Weights of a small mixture-of-experts language model, trained from scratch on English Wikipedia: 64 experts in each of 8 layers, 2 picks a token.
Below are experts of layer 3 (counted from 0) of a mixture-of-experts language model. Rows are named router (the router's row for the expert), down (a neuron's output weights, with its number) and show model dimensions 0-255. Each number is 500 + 25 x the weight over its row's rms, rounded and kept within 0 to 999. Numbers have three digits each.
Before each expert's rows: a language model's description of what the expert responds to. This comes from a sample of Wikipedia text that the model never trained on.

# expert 16
It responds to: Vowel-final name endings. Final vowel pieces of foreign names and place names, such as Sinhala, domovino, Cristina, Thailand and Congo, including whole names like London.
router:471496506514525534482500509544493512522497468471510549538497492488483523456501510496457505454493530476511503461514531494474501510493495436538494470474501500498500526472496486478509496504466507493535498505481507503495479481514486519482477492505477531522520495493480529480508515501545502496524507536517494458476487489537539482535501490486513520501500508499548478440498483456507523494525523507518470495477495526501495477503468490516515536463505484474538526532519511511466549495496508492475518580472451487511555443519500542498494525434492490502507506500479491513519478555499526525521504480411474494482530507469529483500505522488485557504519512473461458485508533472506491521493510509512501536470522519515531498493490492486504487512513519544558472409487493553495506502497491
down0:497552519516533481479485480495481538493477518470551528504475504497482526481505533515491552502503540522524501505482528508484549481505483512514506504502527471495491540475490469516526471518502413524503477495500539441505510495484518516492508445503477475496499477488507507464495513454461487511488536492499459532475504507517474515494495499478512493473445470542550497509537485460461481505535466520535490549509498519496525519507486513551502473473509542496548423481485494485505515496498495490535507517497546518542506495504478486516493456480491512532478540468486492507493494506496514463477507504509488483516517562475448490487559492478519487509502507480497510496470474500444469461516484485473472496539491490543491481451518513451498530500481475491506501513495461472539478493472484

# expert 56
It responds to: Clause-linking words. Conjunctions and relative words starting a clause, such as that, which, where, when, until, However, often followed by a pronoun.
router:446504500514493509487481478448493491528504472455526510505494529530494468523515510526492522483486546475500490489474517499493496488496502447512466464471526482493515495417483484536486454468466524486516498499425506501526486493568533465520493514507460515467492506478521526495463515527528505468516510522485505498536504514504519455524519513484500521492460496432518452488493516492477546500486528501519521494485508489472532472540490481518490488480528477506472516526468486523473480486514457505485513523487457473475532410535491498512462503491496464487508481507551507528459544528516512516516498481472485458479535478456520503507506487507495519491509508483469453511470490485530492514505523521511485536481490500546483523515482471497469529479534510519545481459483520509488493496528484
down0:473471489517470505493504496468526465519540491491504444534488493542509536502515459471464543527499489512481498537506506458489470488486534484524500485519534526518523518491516481508507471484488444509494500524490546445486525476537504502518484485484554501526487521463513531490445487466500522460514568507485491496492539483475515498518534480477486466479467486505494538492525463506511504458464532485509530487504494504514544482533554534502505511458508507475475492508518470509475452488539494465448539475494498518504494509534533547527470487490548494474478491526511503484469496533497483515496481491570517512471509480531483470493494495467522518512512509485501530529511458487517508497526530501557447526486508513483454526545502474524463514512510472455516531490499512525473499509523503

# expert 11
It responds to: Mid-word fragments. Word pieces inside longer or foreign words and names, mostly stems before suffixes, e.g. evacu(ated), dispers(al), Wup-per-taler, rit, lin.
router:469552483484516531442504510505463510529515491487479529489490523530526486509513529502485481453483506457518484473456509498485511492480481492514496476484512474477490488487513478520528470489454488491537489484484495480496468498595491509527470503511415507463462494490510524501510519530507516474510473498475556508529510506512479499537494489464477527494508490469510506490509508458512503522489506488506446490485508514495498475489474484527483500488508491482516529498488435497469466505519504504482490575496450482517597489484486493474486508439500522500509499520542509492478499537542480515504504480438472479505556480464503513500524486504490536492465498497503450481468491467495552498525497517480517521514498549537483516537485493488541505482516542520497504474488496521476467494508486
down0:485477464484487502492494506521492477512525501436489481489517515513499525487530487463497492488445484524514501502478463488511519533496518545522488500450515484515522488461471466522472461572505516511461454519517510516520548487506472544530540506513488528506511485520489532461496453513453509513503512478476508530519508490502493488508458481476540506485537479472523484477465535506508450434523464486469517447495492507470502498523503501530501495534553521475469485520489485470554493477533486503505482503486477482516538517495511520492500497518530513491481510526487459502508518501516458510538506488487490492562528486482519509498504496515518512450474501509535534550466511481490475495478499479517539514500502508502525485484514430485496490477459508457500502516492535541491560505569530

# expert 0
It responds to: Vowel pieces inside names. Mid-word vowel-heavy fragments in proper names and uncommon words, such as ur in Hurricane, ou in Fouhy, al in Chusto-Talasah, plus initial Al/Air.
router:451497536486493521439526509462468539542506477478491537537498534528538497498489473495485485480497508470486483473492512483505502497488478479524493474476510532480506487445505520527502468498500514521526493508477504470484477460539513487527533532503428484484493512485497520467529523534539503507512530484487506494526468537530501461531493481504486520470494496486517486488529527478525531511497527519488475535470529511498494507502507470529501525514495497504506524529468514489502507485505480510482482565512440461480549473508510495523467522456520494533480538525517512539490505517512510512509514521410489486458546482504548499526510506457482510480480544471463500473482496481535531517548474543470489528513504510539504537480482514509508489494498533527485490417510475531482491529472514
down1:451434498538478510481473539473484502528502524498479465535486462473493482504560504503474499486470540507512493470488494504495506512484484471450506497502484538499510502503439484521491499511515487502474504492527522483507515462469508499515513510499493545484432483499499479495450545513520503504490477500479475529506523487517530467475523505450517478501503512479525465512498469466466501479522512509491486485499528528487498478488500483524475506538518452504482553526505489499481498491487497521485502486498507490530473495494502554487480527505477510530484480523478546548506465486473516499470492459446488542502507495485524495497443494506494585510470496488473500541518513559503484504534523481513510539501452481488487482478466497490559461481500482471494541507466570560460495480503518

# expert 21
It responds to: Word-final commas. Commas fused to the end of names, places and words in lists or appositions, e.g. Kerala, malaria, Zeeman, housing,.
router:471477510472503489499489498468509501520499488469520504503511528503522504494519493487473499526489491442572502485486481506503505528490486449476518478519524514500509505451513523497554490493489473515526504472485490503471474477498495494498497533520372530492468500506500516504509497529490489511508493512476507527545461506508521486535496485499506521497529505505526486509504513502483524497523481494503484521494499503482541503467462482505503485468489458502529586489444447500467503514472477498480526504537480484499545396514503494495503518484506514540471498504543483531517507533514513516521507508481521502510579462471504526491534528477495522464465533459509451489455501473526481490505485537491512499482498504529507506492472493492497525492482470522531535441486500518521471486529502
down0:494471504443490509508462510511518486470535479510510485502549506485549557516485498474519483532540492469505475507486492496493484464483488516498485524454496531547469500483519555544523533473451448501539532489502527509485484485501488495477471482501486488489450498468530494497554493477489515505491496511501508498517582519510535459497525514508515494481494513444511512526495507529488516451516538497532521497501475510486504528508446483504467497486497511479495488483532490416517460492522517476510550556533542515499514517479484494523513509517499539520513528525543457468534480506495504508497529500558515481487508500503516489478509505508519482483491498468551528482482542510494491457478514475468467483448476495477485511482469513512509490440491458506504469507502502513545497518525514

# expert 8
It responds to: Auxiliary and linking verbs. Forms of be and have right after a subject in biographies, such as was, were, had, been, being, became.
router:473534524537525517482499523485452503525514514522513513512527529513532493502491482495480497481478496458558499498534515476490527497495535447546541435481501502499494505436484488498486483527491506491509476513486486483503488473544510502534509522532432499479527494516495541488511530517530494456516486486477533486500459521518531471516489531479488526522498571481504501495510520495503515507561511492533434490458530520486516515500498459495516505501518466478521529495453472526484512478502490521487467517509515488494568463503476483524501517505527499489519490469504502486486506499518515524503507475417497485485559538486523486514512521502507526480502480480468488505461504450544509508486525533512532522484529535542481519492480493478485500506528539557542513529493506551532477494515507
down0:499514490491511503465510475516485504483531469484520483497447514489531492521510492438484539516537485482515492480467480529514519515477498517528515466538481481495499513501500535527474457507532530520490519455482524446453477448542512465518528513519489545490510518473446522485483532473469524513506514510481479535497501505489491480494507554522481510494546478492502477488515511518464476547488485437449497455532484498586523531504474462501509473506489481472485471541491505510515533525566501521518499494469509494504485543527491488523539524496528494482453527493540517502521516531468466498500482506553518494492492492546504442504481483492480503521510498485512500459514500533518513497511454482505466516465518490465474462510490528505486528487495505536507535531492509525468510498526477

# expert 18
It responds to: Name-internal syllables. Short word-piece endings inside foreign or unusual names and words, such as or in Pastor, in in Kammersängerin, as in Pukštas, ar in Bismarck.
router:475457510495512574454495545501510521527512498474511552490505506505518492537505499486490501478463470467486502473500492503513518520493485478515475496435519492496511504460485500496487502492491528476520500520508497506515455492559517484522538526497403509500482527468481496494476524530501506496487480489476517484516483528563522494537458510502530532504485509473504518471512504468505524522519527502500529476477501513498491493485478489515529532514498456527532561526485494490476537496526501545481482514487463502475513434522510512504490508459480508486508512489528490499464458509510501520509503472427489477498558484490490524505513509512478489464517536485474490496482471497511531534493503526457526538487486548534521505525510479494541514529530571538534510449471507532492472520530515
down1:487587518475482481546539523496473538494474515543476509471510480503468460498505442546519488474502489467527509563500446471473490511500491478470471503486478495469516517538513526487537505483497523523501507479460512479523536482509491469454524466474523486491531509463521509446439555481493514502527477467510497566486516485520495513540554455493473498487485520486502508494487512540490528478497486515493517511521508516511470523479525517508486504523486483516530450434470486491505502459496509488513558515536483501536496507507518459500515477446497529517480488493503504503548501487496498514505427536505481493524507512527456516507472515468439510486500508497495490469478485465497481523504475507513472493507518489470477544514464498515509481482469483493488487505504501496487513505486476

# expert 2
It responds to: Short lowercase name fragments. Short word-piece fragments like f, ip, ab, op, ep inside names and rare words, e.g. Ios-if, Bon-if-acio, self-de-f-ense.
router:476503475487548520489474477481478516517505514522529545525509513521500489488514481494468496468494500495535526504511505469488524493478477453497526464494492506458532473423502511530554506504476497504532515483496521483495477497561522503507491472496432504466514516490552490491505539568505497483501516501499528517516468530542504509529483515496460545481501523472523498519507502518481530498521527504502474496467517471490496473515482461486485514491509465498516519496492490530493538518494485498516473509506449460497556461509510471505512499515512514504493489459516512514500506511514503512491472525356475460478572483480516538515488508488498526489493515470467506484468481466506524518516518506484516518483507518579489510469485488509539511484497514545489486494513496531496525497505497
down1:510528534536496517498510507461462525462494508516514466500538496469437484482522539473533450477483531492528466532488480477547545484499502498530446498505503528471474467499501496533487502498502506468455494486547517474486440504477524481538487477475481508454452508504490532483501535488474478498525490509474479520503467495541449517475530543499512456482481484443511531493497534504508474525512458498473517508485509522463483489472501444475535519455495511515497466507475517565498541504544497483493441515526495502530489457497518528467457438489535446527490488493510474499464492541500487497503543508497457507523496517515512496525492496486498500518502474528515503497518499527512492476531486473469487521498509479482510464523459526490514473524499509492502502528473513522507517473515494

# expert 27
It responds to: Mid-word fragments, markup. Scattered pieces: the ong of song after s, up/out in compounds, LaTeX backslashes, table separators and numbers in tables.
router:459478521498503547462511497488476532505501473516519544527498500491498482482530493520476497469511489444520501480462504494485487530497455450504512456459521513454477489449502523549504501514489514501534463497463496482493495476531521492508517490518418530475497513481482530497517526557494499501506512473490539521523496505538535487483461472496497510477554495489532479493498484513478514516506510509511499538475507507475509520502474448514536492494525467460517547486443474490498499491507518502507475543513433506508509476494502517507472522477513495519540525478501454511473492518543521500522497515422499480485543511486521517495506498469492531471471501461481431491446497501505501548493494542488535545483495533536503496485483531517501492522481522505524470446479479526474485504515492
down0:497492498492526526515526505543468488531506496507512528502500489490506534505512479485476492468486467528492476491505513512434537527498555472505501507444501468493505520462496490466524515520487517470494530492533472545501502485469502531478498467492428483534495498471487511469487506477523502492480476487465476473526532522476494488523454478458487492513518497487494506475498467457470522493475471498509487480526517502524506501521559505523512521504513516493513493546535524492489557485468530493528538501502520465486473483498484494438508500551493522528444466450457513490499454532492513494547491540453530477486490524547484494470530454520424478515485473490532518517464504528481510522507524474511551533490516513470462509502527500517513504481496536524499534484507527528533484485484526

# expert 4
It responds to: Word-initial syllable fragments. Short first or early pieces of split rare words and names, such as symph, comed, Phyll, Reg, Diab and iv in Srinivasan.
router:469484515505522551461513492499466526510511477475488543503495509516525482478551488505481521448503489495529509479476516501452530499479491480513492465459516502472497492451493498517483496490523477481518501516484515478499471445539521506524454511499409502461512492487534530492498513533526516537471528510467533516541502521519513473553477498482490496525509508456515501536503491513493492513518511492511494505482506470484537483525473485518482529474464478472532533501461466494482486478485488517474497549499418475509562475518487518486518509487513485522520497514488509506468500476518490485467495510417492493515558492496509508518508490512497530501503518470488481470478462494487544494529537499514500560472486511516529524478488506504534512519524550496488509459474502507507460503569456
down1:523500503494495517498509454479485516524487483483527494459491486495492502549476512507509476483523502487498419531518507515561505503540497513530458496479520490524533495502494538516486494521520510501474449527502510491527514511492447540471501523517448489500507509499520490472533488483512491504471489494531466518542510515465497512517529454506517533497464504522456481499496519503545465532548488513478532481450485470494517510501467475510470517505568512493486517524489512443460469539520446488541527487502474502527536516482519516490510460475537526486519482435522506519524521491479424515516488486522495507475532528507522495532471510531458467470504469488492498503538502488507478526459477499518509481520489532480515507528547486528514485501536493510519463457485463493484451474496492

# expert 30
It responds to: Consonant pieces, Slavic names. Single consonant letters or pieces in Slavic, Hungarian and other foreign names or Cyrillic text, such as b in založba, j in Adjani, K, Sh.
router:475479491476526548503487493472511514515492456479534536500508545530514478495502479516496501443485520467476507481497494495499483486492494476507534482463515544485522496439527519544497526505477500505490483495487508519503468464548518477499484539508414515498515513501492552491501501507524514499539536459468544467477490516537522475505493524465496511506496525485529493491503495533511508511522509475546508504489528476487488483493475478503507495493498449486506529499466476529472505493518482534504481545494459469510534472490530470515462525492539504504528504496510493473463488524515517494508475460366503515502542467478524509542522515490491522506491510472492490525490479479520535504490511537501501508496510528530515496481469499505492501523490595518503483462510484522494488485554493
down0:507522510468503493531506481540463536523523508470490513482503488494498481472457492525563522508513494521503472504483531522521507468502507467539512498454518518526455466485486463449514452538486492536478547549476455511509487529514512519495520484467533527513529465494496451472511556528525510481472496519526496463510460470470498530545502492570513505520512479533477480506521474465502515508491513496520497489500482484455557481485475488474516500483502471482519506502449479549433506504505456481495510541521505489476505499527481499517494516541480469516517482494506479477490523506503450504498526494513519503498508468499545509494550459522487526522490470496519512439536514465506501519513460482505499506512490534534453495501523491508493515470467510461524519479502480461480541485537487

# expert 37
It responds to: Years and seasons. Years, season spans and words like season, career, debut in sports and infobox text, e.g. 2024–25, (2020), (Gls).
router:485491504521540534454516474486500500532507475474508532499481533505513507512500514502483492419504490491561490473495493485491500485476483464519513468469529516495469484504492494511536505496489498491530481465480500510515481485528513480532512508510458515459524486489485510497518535519496494494480509526496529496508498550523492491529474500498496511480511482497502516479497515496508493503513501491527461542450491486473501454512444465511498515484519486482512542508468470505462501475523512536465496535526452481486504389539478501497485506466479524518520487493510463498454510512516500498492527494396493504501550487452535487518494502483503516473478547479459458480484499489504499536510521536488489536497515554586497540489492508485484502504514539540534476455502488517502490488498516
down0:500492502478521492506477514483484478429492490508471501481461545522522508476483474539514483509525503520513499536465490504500488491520496539508485448499511519530459529491523477478532488502474489497517489491507520477513500539501534509494480493448561510499500471463499462485493538508491503493500506493506489489549493471515493523537499481490479493526448461506486484488469511499499490507463476508489526515498466455500512520483481515456531511478543525444477511486497511455464497492529536491468524534527489491527520459500496471446529467484453508522501511513532497486484435487515505527442564514512481521513525501516443447517500509534505504555478533522510513526504539489530485473504533530473458480544522497526491489473558496499480499515536453488481489518470521497560492515486495

# expert 39
It responds to: Definite articles, possessives. The and possessive determiners after prepositions, before a noun, e.g. in his book, in their own, of the facilities.
router:427469516526529582468518474501483536511528500472504491546519510525494479504492504507501530407470516489503481482505516463478520497510507464543519521463518519511508518494496509508511485474490476519541501493526494476499458508501521480508475503503523505480518508482497485482490529527524518474486513483491552508529486495530503503492489471500554498515523543479522504532482498515479560543515511524518437506486501489459477472512465479538535523498503486503512523524475499537477534509487490481535500505552466461511528509511500506473475508492479515521548483518521508530479507497496538510517483484476499477520515495474508500511506523493509530454484523463509398482501468508531546493473475511497486516510510541530510516529489506494508530528484559523505499432481471509473505514499464
down0:534498511487532535515523503527500503465481474498505497521504497432508485490547494518481512526552498498502528474479475506478493533518477482529477506542493499498448499510532534513458510494488502508493495495505542536487467472490508524541512514516490493510494447519494481498498479491492506512505490504463517463477541497515468516460515508479495517534523498473535498518492530488503500500504512506493514488457522495492558483505505536481517469512467518498464494501490438501476504466478568543516506507531475455532501496521505547468566496456522548475484489444508487477523495503515512494479490561495464501503480480502525508520497483484537530549499486503512497500437463483524507464504529527509478557484510517469539519509540512506468521563479443499505475554514491524503475476449496

# expert 3
It responds to: Closing brackets and quotes. Closing parentheses, brackets, braces and quotation marks ending a name, title or code, e.g. (D), "Jakpot", CO2], plus stray word endings.
router:477510493502515552476506505488516513529518477501517526517515550511495479489514477492487477439504488465540484482505482521465503479480498454529550490485518501498508496485520507495522495515491514478525491478467517488477471488577534469489490494516449534487501494531489510490494520536516514501511515537474524502507508520550498484523500509490501543514506536490525484471501501464489508507491520492529443500448511512483495468497452505516507490466493448496502549500476491532475492473500512545517495554501408454477512438525508505474505504483482495503489530508507459529465525532526520505537512506420486498499547510443510529522514515499472525467466510490477470488483534439517497519500503510488507512488494526522506543511453527507501508495516542524552530466467496514502469491494486
down0:478513529500527544473515510517489512477505501506474497514526522480506528478542536517472504478482494495486488507537503513483498506448470529517493473516528454520519493473500501512476507517439480455531527526553518535499492437546484515462497504487476468505523486465521491508540486469519510496524495491480519472532538515504503500511472531488503485543517506497455494484494517500527508507530548535487517508504530459442507517495501485485522571529513520508543511494477493552469519509549514489498520510496481473519518441478503535485532519452500503513490494496513518469491444508543470527523490468475498476520513494540511468499489448465472485496511456464484462497557515530514501536508503530499531479469530553497494455512537473518517461491481459492511511479501468492505502462505522

# expert 52
It responds to: Quantifiers and determiners. Quantity and determiner words before a noun phrase, such as many, several, two, other, each, new, plus of in a number of.
router:483464502526513585466485509448504513508460479482537540514489510519492480533533444498491517457484510488537517466521501475493509509461456448542519489497546488479522499466516496544504458530488525506540497501502495495486479470534522514504503514523492467476511522474489506489491547523477508515500537503536513510509502518530505468513480523488519501486508503498487490488490504481496547472501520471518486518459510517460512460510451460496511535480518522462520522486475508493504511498537507507502497542526468499473499453487508475477475517451494505483513509477481478482469514503479506519538518450483514495480577478447522519541490482482475518465500477485464447503474469486527542498535496530443513507485523498531524508473514497507507518511494537545540505470473516553485523524520484
down0:460500481536512517487485510461509455506570503467507465542553505515463519499529461483513491488503502467470507467474472501508488508486470496498478473480492499464534548525496489476481483492548524465493483486477488518475484500475458463553504545497552484482468466532479498548470460503497506477466465504468540536483492510519524468518524501497496523454502496516495510553496483481504501559492485467468493514488498510492557510542496508548511501521508461499543514538513491544498505480511546470513493512508497494472493457475548505531508492493541488531531501510509513498520550478494492524487496497552518475527489534491518494531500483478500497483463506483512495452531515509544482512473522488561520495523517507471487492483527520502441457504460495458503491496512499490475493516535498

# expert 9
It responds to: Infinitive to, modals. The word to after verbs or distances, plus modals and adverbs before verbs, e.g. preferred to, would, not, can, also.
router:432504503497507536482528508473498478521526513471509513515491518512513493464505484520514503474500521463567488462507519492460499520478498532534537460489507516490460482444510499524501489519501526510508479490474496508506454494559508506539493512518437509500501516511510544496522505511488497499511546509493490466499543530530508486533498520499523533486495491473553499484493499509490464520511489512521479547495494493478509501491487465496498511492534490504539538483449468516484514511537518538473473516516472499484569397515519522477490558470518541485543472496472465527487493525528512489488474456462498475516565527470476503501486493494496526506490506498478444476509481487524521521500505519464506526521525485506513516514473479494508498508488556528561499464508489533489485503508462
down0:500488529504470539482533486472457463460511511521486478516501454490529511528489501480514473520506538544497512482488516496538486551500506468480511487442501516442472486460537469500502549518502516485486490517488491454493483469486488491491463455449465496520500499481460502504510538517517561488467473453545532499483478514468476503470488493498458548474479457515503543528501478539501520493519530509487544503476483484457515512492536510466556490557514503508508518482490495515500503486445519498482473491456505524497527448476527507509458480521490471508500477472470533508507504462546489539539447499492481471498502482492527490486502460482490555528516479488468507502498462483503538542513498528499510462522500512504461507508519468493502517501509534485487455502525514490517503511481508

# expert 48
It responds to: Name-initial syllables. Opening syllables of names and foreign words, especially Arabic and Romance particles, such as Mar, Al, de, el, Serb in Serbia.
router:466487498492498533489506495507446533522504495503503543508507491477494482537532498492474490480503477475503471473476512488481498515526466487519513447482525518466490530414480484511500486507473528500511498491470476506490481500551520493505488528506425486494460545451494499494501509546486501489505558480483568530530497541522522460489489505493527510493470509481517500501508491483499529509525486521526507499464503542481514504513487470517499510501495505489510543501485491497495511475497529490447449489521432495520550472478516493513472525463497469487523495499481491537499478493522507503502506476378467480494532493478533529519521510503472518495483511474509506514473476516536535501533515524486502505489495525549490535477481509500465473527487499536500519446503465533454462513524509
down1:474447469507499487508535500526507524487501511569460470544549512505524494514519523537528498473491495437495542497480516470444473537497480476451515525493539518501488462498486452495476515523458494506481478515482473466535481470553508534497501489487472496500487488516532491506450509516511499484497499494536507507527527500467492490507483504547503483516528518475536510487520499564504518479453463511531524524503498526456488450509509506486510468508472526525506493478486493482469530503485505496413496500517475514531542511490530543465474498490510526517472479515487511529510507495500520479498525498460551462486514499537507477467503496468444496524487446484515487563503519530508482524507491529461513486520455499481496535494472485459533491519492497507487477505527478497480518472516487

# expert 41
It responds to: Institution and group nouns. Common nouns for organizations, buildings or groups after the or a, such as church, army, team, government, school, opera.
router:419506511520517559477504536499486520515525466522511569519495546536512491487519473512500473465487525461564513515505501488493495495496496506547517456465519497508507496498498494516466468499502507506519511499466512525496484492545524481507489544504478500463515492482484479481511518518527501453533481505526534469501466507519513459534499524494485487506504540471491483493489525512497523489508508479546479483438502493482504493486507464507509496510529492481519525477446489510464510492507496507455495569512467464487519477483507502492459518504487497523508526492509489504512501484522528511537531477467484492492596475488519516512514520519514485507482517497480392487524510482547538505499481504495504517477546509534517477487482522477514491521519507511550517426488481503478466502503475
down0:456510466518492509461517511513485497463533507524509496497531495497500514499498477507498491485459487482520523492483495505467503507486503508448502506492524495461519491525519458470504470507497487516536514501489489516497489495470513499475491468504550454488492441523519516525493489466476502460539496508478526454484570507484521474473480500495479504453523511483541547541519492456484516497509482565504525509542497533493503471500500484514518526507505510508494509532522522482531463498450513488505558535488486500517519512529523517497454562540491524516506512487491487498524486484468496515508514498567493506526537483513489548495489540537509430495496491526466477555534464569501448571472496485528462499538506493497486485490527500500475515517509482476521529476472495512523539533472498

# expert 26
It responds to: Word-initial consonant pieces. Opening pieces of split words and names, e.g. gymn-, decl-, squ-, Chau-, St, Ch, Sh, plus non-Latin script bytes.
router:458488534525508564478513493476466555491508491473525532484508483493480478473524527504521476479507497461533490463469507472489521493507479424504475473511548512478527527444477480523539525532463503505506479506460496514489490482502513488543485514498435527506482467495518523488493527532508532517525531505458517486525495497515503462502484479474542509517506542481515486472494520523483517518532535506506484496488505511481498501485476468515497543475522452477507503497460508530482509489500508511496483494542433482490573466481495508516505519465511484507536486481495461556498518488500512486512498480369503486498526490494497487492515500490509541477510516473460474494470486484490499513519483494497510523488525525504518504499470464493489489472503533505482523470482484543457495508544489
down0:493535493448503461474506476518513488491488493478500489490526503525500523506464516474520520502500529499492467490531463565467470494514535476490468520472483435464520469511491500485522524491522524486495495472486543530491506491515498503486473461498519530515476466475444461492506491499501502525439524448511501479468470475489468514456515465498524495480494470477483490518448492488480508491516465519524496496545543520522495484494489480482498497512477506475542500492488526517468447516489489551512509466522502510506539518535516519517480469524492483486493537494522488525509487563487484511540527468512494453489536453485526481469511483492493529514501559468453542467528494491506516484514512564495519500485487479483504492557461508474513435516512546479482441505492505505500500465489481

# expert 54
It responds to: Word-final consonant endings. Word pieces ending words or syllables, often -est, -er, -le, -ist, as in timestream, Trieste, textile, sniper, glacier, plus car, tax.
router:472500525499525545467487506508517524519484518521520550511493508486492465508513493522462484468530544429529509471535504471481510493474477464520541457482500472495491502463509500528493510505489489473556509505486511479480470478523490502517536528505397520488499518473516498480523499518517545473520514526475523518506509515518493487527465530450500490520546500475506520464488521493514548506476484524507463514468481495489523476515474508475506524480531472480476529499474493514488533492534527502508488532467446457517541450494479472491489517469493517469524471510519489505463526515492522496471496502448507485506547470512495519487529504496488559472506477502442465485501504466539548493487499525487510528522521509563500515474487497555484491503500528512506532464486498507462471516500473
down1:499537523562426485493520495551548479500515489510469516513510481555513499578485522474522467479495498475516480467494497493567467524468515507481496531498527488468473518513495523482505474486497522507505501459509479539498478487454536456556499510507527522532495513512557486494477528504535477502465461477517508462501452494492475471496505470498497477520501499494509521512504511450464511505513483481501477540507505485514539498469497505531502482502490509522522497500523499508501505471496494497499495510547526492519513500499547498483468503501513508483522471491504455549491533499482502514525509524527542449556556472455532530544477508457493494505478495469508456485519505460480439485509522539518490511516491505499501552504503498465487522533492467511483519442507505519515493500517465

# expert 58
It responds to: Infobox line dashes. The dash starting each infobox field line after a line break, as in - Died:, - Genre:, plus Coordinates:, Genus: and coordinate marks.
router:438529519544536525461519461467509566520494497468525519461479522488511486512519465496456471454504472506534489488513493482504502514497467491530525512478527507521505491403495494557500467487490514479551482492444517518497482472555538491481503509494462524493523518526519531487492534514496514487529517505481512476542447521524470461497490467522493488515491532488479508453506474519501521520524504504496513498473487520465508466528494469485518486479518484495536528508478448496474510479490518507501532556507460494491519444492478481522480526456517488510501522484493508514492507489481515526529496464412491502505523502484526542536505515510516512481466502473452449494491475480538500506512514530503516506503519489529495521492456467475520494524508527534498508484489491521506479502525480
down0:477466473486523540538502528532485504486544531484509470511536468499472464456508517481451509475517496506490491486504542554524461475503530500442517482506509528486494503475538474510491480519488515513510477487496527538479503478502513492531524501518439463509520462506490495517487523518488478499514468512483524505506472513497500441499529507466500535453526484482538454507497497462490511504524473494480495549535477482532511480548515499536509471504576536534532499525495462469512524544466495503520520521512463549471464498496446503502550506494526474495487464442466496506525477529527472501492492533493508535502486483502508529547455501485510509508491545484499520523480519514497460494464509495539472514508515459490493525527507456507470529488498453461499473514510515508513470500483495

# expert 51
It responds to: Heading and title nouns. Common nouns in headings, infobox fields and titles or after a/the, e.g. List, Award, review, Place of birth, version.
router:460489503515512556469459484517504495521490499504501551497491547521517491532515494491500482470516537468544484488484489496495502495469454499479497497438502518512479506479499505532465489502485554483508504501493501518505508482520517517516494512521475510481502498499506508489509522514530516526482504523485561483545514541553508488530494484470482532479473498470514520482490479532473521497505509473505470522468487509479511494490474485509532504491514464477490524495466452516478519506503496505492479591498431463501523464530505489472512522489525484535497485473467497470484504533502505528491529495446504507471575520464518509495535485512504503493499473482501411509478536466544478508517490525478546528506506537559499547482452519482508514515502537553505493442484467499482481473524505
down0:510517465493497486499492453470516487509526474549507459484517543481472500482504516458478481447522512474532500508564510545500467509506510497538484477486517488489512465450496523526440438492506482487494503512485549547506489495512496496514484556527477502486473453522530493483514493516505513476520468511478542492488499480483515448524497500477519535480495471502442482487532472513482546529499508506507472503498440458506492483498511495496454497474503514536510465496517479460503496493455495513507546509495462532532463483534524522467492523513514521491482457481488471466496473502509511473515511489463514527484512493468521500510522489518520543491484467498499508467447473474488524507545485515551457490464528502522499519471498482490485522438489467503493504518501479538469521465441490

# expert 5
It responds to: Census and results boilerplate. Function words and table pipes in demographic, school-enrollment and election-result text, such as in households, under the age, the district, Liberal Democrats hold.
router:459496500528499557471493499489483524527487457518508504492496510510525502487528511489515499467519505456562485495493496518500554470476472445551524459506553544489514476466483502545497509536481522486513508484519511500496485474538543512501484504487462540477492520477495538466507493533506511474491543483497548497523496514543529506543484473514502468501536513504511523500524494485500515485526506535525498517465491515468565455484477470500493527500502477488513528510451478514461513495513527482484498515527450474487559447507498512494491508453509485494514525464553476485476529502515520517517483511427506465489520474476527531484518493514495533477498514511441463493467493472543522546494508527478494514503504511510505519516469506538523494508506525543531480474475505532456461497504481
down0:487549510513451508511523498520508448507500483539481545504509474525495446446511487536531514497469480516467480516508490529436495468532473486540458512462491496476517491521491522491518533468548487505480487522513507484523501522484522488470471457553434541504530500487509504553552522525535508502550496501462479511490510501496493492443460514522503525486490509487512522473480508471493511475468486517507535548466502562501440521514504499516547501471496472521489485500496500518486486514486525547496509487514490500502514531479500527529501527487522478507525511500492492485475515501521452536500528480536454465527488501480483474505508506480487465492480503527531517558511474510522530475476481549506505525517521506483479540491507484443496536513482465500458460514502520489464490500496521

# expert 50
It responds to: Place and institution names. Final words of proper names for places and institutions, often in infobox lists, e.g. University, Hall, Park, -ton, -ham.
router:476516507509495544471479494470500503528518490483521523511470547526505493483500464479479484477502495469535468469510518494453518507465500458519494478463507510508509490487506502498491482510465509505539522482458515463477471471530531520509471527500471545453515491486476501470514527538519513477505499498482519502473482491557511480528527488486479508510512534477511509488490487477496551497522518501555474507461495489512492483493495459509517481460510485480499555484499488514475524469532499497486493563487408489501531481532528491499490534476488533525493519466531482495471483510510487515511505466413475492495584523480504514508489497507473527472513526484475426506507529489526500533478507552477513528482516538532505507501463514520524522505495529543541506453475467524481484479506502
down0:521503465530508493483505494495499488526495505524492436457518518515484500475530519492489528511474472530526498499542440521505465491537512520507518461488515508510464526519492523504475522523519506500496496458501476516486577517495538445505487511497569510483459475567470507544478489512503499512471505505451545443539502529508533463491564492512529526457488467514499460508518529483522513503517503513445555513507484491520518502502481510523493509474493515495523545501494495505505521507491492472487506485454512490502492487522499494458476456544494491522492516516482498547500419495502514483498508467537510486484526466507500498527535522546527504500509512500533474520508505521498470538549519513507462469508474480493491535522491476484444531504512478516500530508460490523503498461518521

# expert 15
It responds to: Plural noun endings. Plural suffixes and plural nouns, often after numbers or these/other, e.g. soundtrack-s, pat-ents, years, members, investigations.
router:475509492521517572464490514523494520511496482507500562499473518492514470462531514503503481496509483472536484466511506528482478519459487494508533449521520504510506496472516538485506474478519529508524492515519504474485499487515525496538512517512460551496501507498472534496491550549497507494532519524492516481506465537532498489524485519501513524534481515462487548481482484467483531500514515484532505514487487500499545490482436426494498471464507481481498514489459518515492531474518477546478468581496444475471515502511499513516492528496485482472516509477508502543499508512499501490485526481458493492490538505489523470526499484489493529525499506487482418479463542496536505521476482522458531537489483527557515517472492531476499518520530504525537488448484518526451459498523496
down0:479526476482556517521491506480529505513455529513467514532447479532495469449474511498502512507498461491446484462506532513497516510487544531486519503498483482539491472501532516526489544503504546544506510499493463497509525505521481524459501501458459534490520482508474510493507554506489488567476520473483516515523508511466485544514521498520503446491491511492547546473502460507492511506483474487501514550520501533517495477483490513462521458489491517516508512480465523484534512504544486526479458473491516485493453476504531465470528496489542528533505475494443531479520481471479477538487532505507481433507482500512457510468465517475550468484494505519478498450505512491524506534460480481504516523499491493500527480505488519503518489534511540466508519449503510496479498456462494